Weights of a small mixture-of-experts language model, trained from scratch on English Wikipedia.
Size: 17 layers, vocabulary 8192, 20.4M parameters.
Experts: 64 SwiGLU neurons an expert, 2 picks a token.
Training: a variant of SOAP for the experts, 408M tokens, 3109 steps.
Below are experts of layer 7 (counted from 0) of a mixture-of-experts language model. Rows are named router (the router's row for the expert) and show model dimensions 0-95. Each number is 128 + 32 x the weight over its row's rms, rounded and kept within 0 to 255. Numbers have three digits each.
After each expert's rows: a language model's description of what the expert responds to. This comes from a sample of Wikipedia text that the model never trained on.

# expert 12
router:173173109115079177127145155121131147137154074178146127047153146120079090164151153125124100129135091098176192092121162131209139149150082122110140099141156120117125153076100157112190149088107119163163059186125102142123078110128162130126086096142161124138127170138116140177162151156118071092
Description: Word-initial prefix pieces. Opening fragments of words split into pieces, above all prefixes like re-, dis-, con-, co-, ex-, de-, as in retaliatory, rebranded, rerouted.

# expert 5
router:076163109172127136089088096135104115119160095155155124124177161126161084147065150149101134104094125126155093131204143161137139099071097172139096087134128142108132114091070128128107087134074172155162154118104154092144189094166081100163139185138059168180177156148100082119123166146114146132
Description: Year-leading digits. First digit of four-digit years, mostly 1 and 2, after in or a space, e.g. 1968, 2008, 1970s.

# expert 43
router:151129103128122101108107190104107133173116087108155144161151131092103159104079098069121104124110156121170107148168200074165151140131136142149169153071091146138057139038153144166072102093106174175150118144158135094108141154176117108110154114091098166132149147114097171200139114135122116078
Description: Word-start fragments. Opening pieces of longer words, especially the prefixes un- and co-, and syllables like Ri, Li, Cre, as in undisclosed, circulating.

# expert 38
router:137061166070136145171191190142100133068166119120143136110142137164157123123165179129081124122135168183131111138083146159108117141072154152099119129107119167126162101049148163161156122084096117191140114096077071108206174140135065130148114153110175168124108146103127138141123128124143140161
Description: Table blank cells. Lone space tokens in wiki tables after a pipe, usually before a number, plus some Arabic letters and rare words like Now.

# expert 45
router:156165169154110167099155154153126131160094092107099095133168143142119090162077165209133133189081159091136127117155177126132126162125180138103142130111104110082142094097085133136090146080106085090115081143107152105095181113142073085148068054153159144103132179135167093138117107068128140097
Description: Mid-word vowel pieces. Short pieces such as e, ro, com, le inside longer words, often rare or foreign, as in edema, combustible, ossuary, Guilherme.

# expert 46
router:149116102118109107107088097133077171117125118098157106155186098066147126118108108144182116104132131198139061067137147105117150166169121092161178178092111071121125177188090108107163127146147082094136103125082146193129146103170087170159159095163145138155090121139142130117183179168136123154
Description: Suffixes and possessive s. Word-final suffixes and possessive 's in general prose, such as farther, film's, -ical, -ological, -ly.

# expert 19
router:082185100159210187163120054083100099126149097149113112103155110096202117132102132188124100146085168132096093095118085133095120102124134166164135124127084159140165155070109108174113105095092161125165073133097148155152173142136125093144183117137093144106126106098154135152094188170135123121
Description: Date and number starts. Spaces and first digits beginning dates, years and ages after month names or "from/to", plus dashes and born, aged, as in March 4.

# expert 27
router:122169148099090129134150110173167080142157167119087123175193154109081138099162075076130128137151135129108176117171075119171141153090117168159075131120094130076120151123159171145161089151149118098119173148101122108166164082092162107159176080157088083147103182120091076126132113082118071149
Description: Capitalized name words. Capitalized words inside proper names and titles after The or New, such as World, West, South, Bay, Big Three, Sunday Times.

# expert 51
router:113116169149159189150075109134126122096120085073133073106156148151132097105119113086072156153150106127131138123162135136084145124141140093110127117134195084095164144149100133127172088141122152105137083171062096109205091092138083155078149151128092086148078199153111134157127188130173076148
Description: Single consonant pieces. Lone letter pieces, usually consonants, beginning word parts after hyphens, slashes or parentheses, as in inline-fours, thirty-two, best-of, FoEN.

# expert 42
router:125127154113091117130150141136179129150158180090123121045160180159132171126087133135075158156108127161113140159140214090124066161134104116146070094121102102161159139150138176125110149108147141114136108111067073126089120073160115075141125101156144135181049155109157121156099125115194154153
Description: Word stems and countries. Stems or roots of common and scientific words plus country names and year digits, such as rent in rented, ban, myth, Germany.

# expert 32
router:123090107108154106111108137137183133167098121178150096183153111162101095066109176085185107088150167133129117098129139103090100137098111085156153151125130138122131124200098099171064109112164145156108187192116140182122153130186139126083170099143148100103130158170125095073136166057143094125
Description: Articles. Definite and indefinite articles after a preposition or verb, such as the, a, an, The, as in for the Tag Titles.

# expert 8
router:163129116081175176119124194104188099130121168146102175172134158091120094122138105058154141107142133102155126121116125131132108104090086115174106151175177128074101179170155104118138165155176085138161150103169146093088137072132073170156132105152168094137134115135063150101177064147167134128
Description: Descriptive adjectives, nationalities. Adjectives and nationality or language words before a noun, usually after a or the, such as many, German, public, French, Latin.

# expert 15
router:070092206117143092152150101104110151153164063134048155167131134103122133158162150115146219168120138143121145150130148162089146094100131120079143145118128130146140171120152118147064069148077098118094139073128093096164145181151082141122158163090092127153122105106100164080109115162168165143
Description: CJK and Thai bytes. Raw byte pieces of Japanese, Chinese, Korean and Thai characters inside film titles, names and station tables, e.g. 龍, 彪, 미.

# expert 39
router:186077183130123100123117104159081084201182169186132132128097182081113163137192112168173168110147137195127130100098110142058121144124134155141147134157155116130123162156150125127170143082064106144114164088132067094105147138106095126132133094121161123141126118114107069096077104101094160150
Description: Asian name syllables. Syllable pieces of Korean, Chinese, Vietnamese, Turkic and Arabic names and places, such as Han, Khan, Yu, Hong, Da Nang, Muhammad.

# expert 24
router:073078103110176152078165181117094150115137101147171177098120146107119113100137140096103158101127136122108182136154163117152120155143101064111106116101098129167092182136090158152183188125112090065114200175139133059092090103094164091159132128158127126117095118126154182090088162121130145084
Description: Opening quotes and brackets. Opening quotation marks, parentheses and square brackets before titles, dates or scores, plus apostrophes in possessives like Charizard's.

# expert 44
router:103177122075127127140099115161176129132166201106163097138116075171080067104136160186109114138142121049106096140151083113147082118104135189131167155092114076135159127115141136149165162142146171170115126126096171112145119135075184143097158117132108095149085163185092150112074159085094135137
Description: US place names. First words of American city, state and team names, such as Los (Angeles), New (York), Chicago, Lake, Mount, often in tables.

# expert 36
router:161129169132116103132146124116077151091212103130109133170157152120112152100132123104169171076110161104148108152060144117160113119082132109141151061122136179178125181159105148147106133154180135119169113129105121051175106164106141133120086108094139080121176182127154093178153081069119076147
Description: Name syllable pieces. Middle or opening pieces of personal and place names, often South Asian, Indonesian or Slavic, such as De-wi, Wil-fri-d, Gu-zman, Ger-main.

# expert 49
router:169139115113075150089160123115133141125090097135109153122100155207078090090152106130115088126115109078081099092173115155130096088105134178202151138106120118190098104150090125157139124108164119147124169089124158075140099187162077162153079092191147170083158098167147154119089160154120156137
Description: Romance-language particles. French, Spanish and other Romance articles and prepositions like de, la, Le, El, Los, and name starts in foreign titles and names.

# expert 23
router:125211114131118117122178062123124188144153126047081105105163100110078125055220088159107168134136120153145112159179122144134141176094135147099130095130132165091101149152143091176141146093144119100142092113113120109149120135111123147085099115091157165125096113075130159194166166115101124156
Description: Name and label endings. Final pieces of personal names, titles and words, plus table values like None, Yes, Unknown, e.g. Mros-s, Mas-tin, Hon-s.

# expert 7
router:187098144167096146101144165127131143102061131167154122126206186138149115126154153162107116075129124116149166160115096093116135134158183110096172077144083176168114188162215101141134144112071101140101094122116168108119133101156124106159150110104121147055048125122139140111146087150150128098
Description: Space before next word. Standalone space tokens after an adjective or determiner, just before the following noun, as in scarlet kingsnake, social gathering, second-largest marine.

# expert 59
router:084161139114138126134146118139145132105174129165129133178145095087115078124166196141157121084137149164109131148127088109076146091207084120086112151110116111097214155162130109155135142082154123104159093091200094110150107139186100126120123106128113118175097083157093143185204123148113153182
Description: Possessive markers. Possessive pronouns his, its, their, her and possessive apostrophes after plurals, e.g. countries', soldiers' tea; also acronym pieces like FM.

# expert 63
router:129099145158072117072138077156187083121136126156162096145151092198056108165114142181087198144101127146140135096109128081152116087124157128131117146134172121154180085117126117128134091068163149098169119151135100120127108119145064133095159129142083088156187122120090075135129177166118179097
Description: Scores and short numerals. Small digits in football scores, goal minutes, years and table statistics, as in 1-1, 2-3, 37', Exodus 30.

# expert 22
router:136051156130172098137130103130109115178092176144139120108116135164164158153165095175171143075164094142094138108135104129128112123084123093156127124142125138164062077087146155185127129194195103154112108123142135100161084171066086162121088116134131174119171109147113082103080155105113147203
Description: Given-name endings. Given names and the final pieces of first names, often Spanish, Slavic or Greek, such as Alexis, Andrey, Sergio, Jane.

# expert 31
router:128173137139076140117152089162134060072104112138147184156105151147105181121132094077098124157128070180084157098187157128103164126115070138113181090089058190165101140134129126096141073095191101155166138157129165137118122117139091144095110090112115130111067188125128152122126120130138094097
Description: Single capital letters. Lone capital letters as initials, group labels or word starts, such as Group A, Generation X, Maroussi B.C., Chapman code KIK.

# expert 54
router:124088105087096108159154095121114112166129093157095189155102094138203129148138136114171119131093152125121177079119153086171119165106115108139109140133106145175131124112134149100117209162102131163080081134141193158146095157097137171164123095061071149190150089106156109172118092180102115173
Description: Copulas and auxiliaries. Forms of "be" and other auxiliaries plus subject pronouns after a subject noun, such as "boyhood was spent", "is the capital", "would".

# expert 47
router:094139142102191133123073092140193070148134057159132113066178133110133178116103130127085130161085121120092079147148164170185149171156101207133163115092127131120072111153124130134142162138163175144098141124101144151100078137105127109113168143101147111161080181151135128119102155152078097070
Description: Table numbers and pipes. Digits, pipe separators and No. abbreviations in Wikipedia tables such as league standings and rosters, e.g. 13 | Sundsvall.

# expert 6
router:129113133172122112133131062119051165180156085119095147147067152178092182115146123123094194176103153136161152095160091165146158150112136128103142137145093142151126083084134156099118099112107089106150119148060127111082196122066157170121106115108153129057121129115095162138188142152172118110
Description: Line breaks in lists. Newline tokens that end a bulleted list item, infobox field or table row, such as after "Recorded: 2002" or "Houston Astros".

# expert 11
router:153113164121088089164115086122127116110140108135157110142138159196102070068109089157086110160083068167095079091122150122127145119131160090120161106138152129155160157132077158081121122135083110111165148137074205189158128083098155126104102142073093130123096128120112163145093208111157182121
Description: Mid-word consonant pieces. Short word-internal pieces right after an opening letter like s, often consonant clusters, e.g. s-ty-lists, s-car-ves, U-c-cle.

# expert 52
router:101100192140087171104128205146156102176116090156093137099154113096125157127102127151213144084113093172221172120074179131133100100141099095122151081125113112091129126096102115104142125128161099168129122182138063085087141178139153115146083131135116121133120136095154098167090137132164099163
Description: Foreign-name vowel syllables. Vowel-ending syllables inside Japanese, African, Indonesian or Italian names and words, such as Shin-ichiro, Muandumba, Manetho, Ephrussi.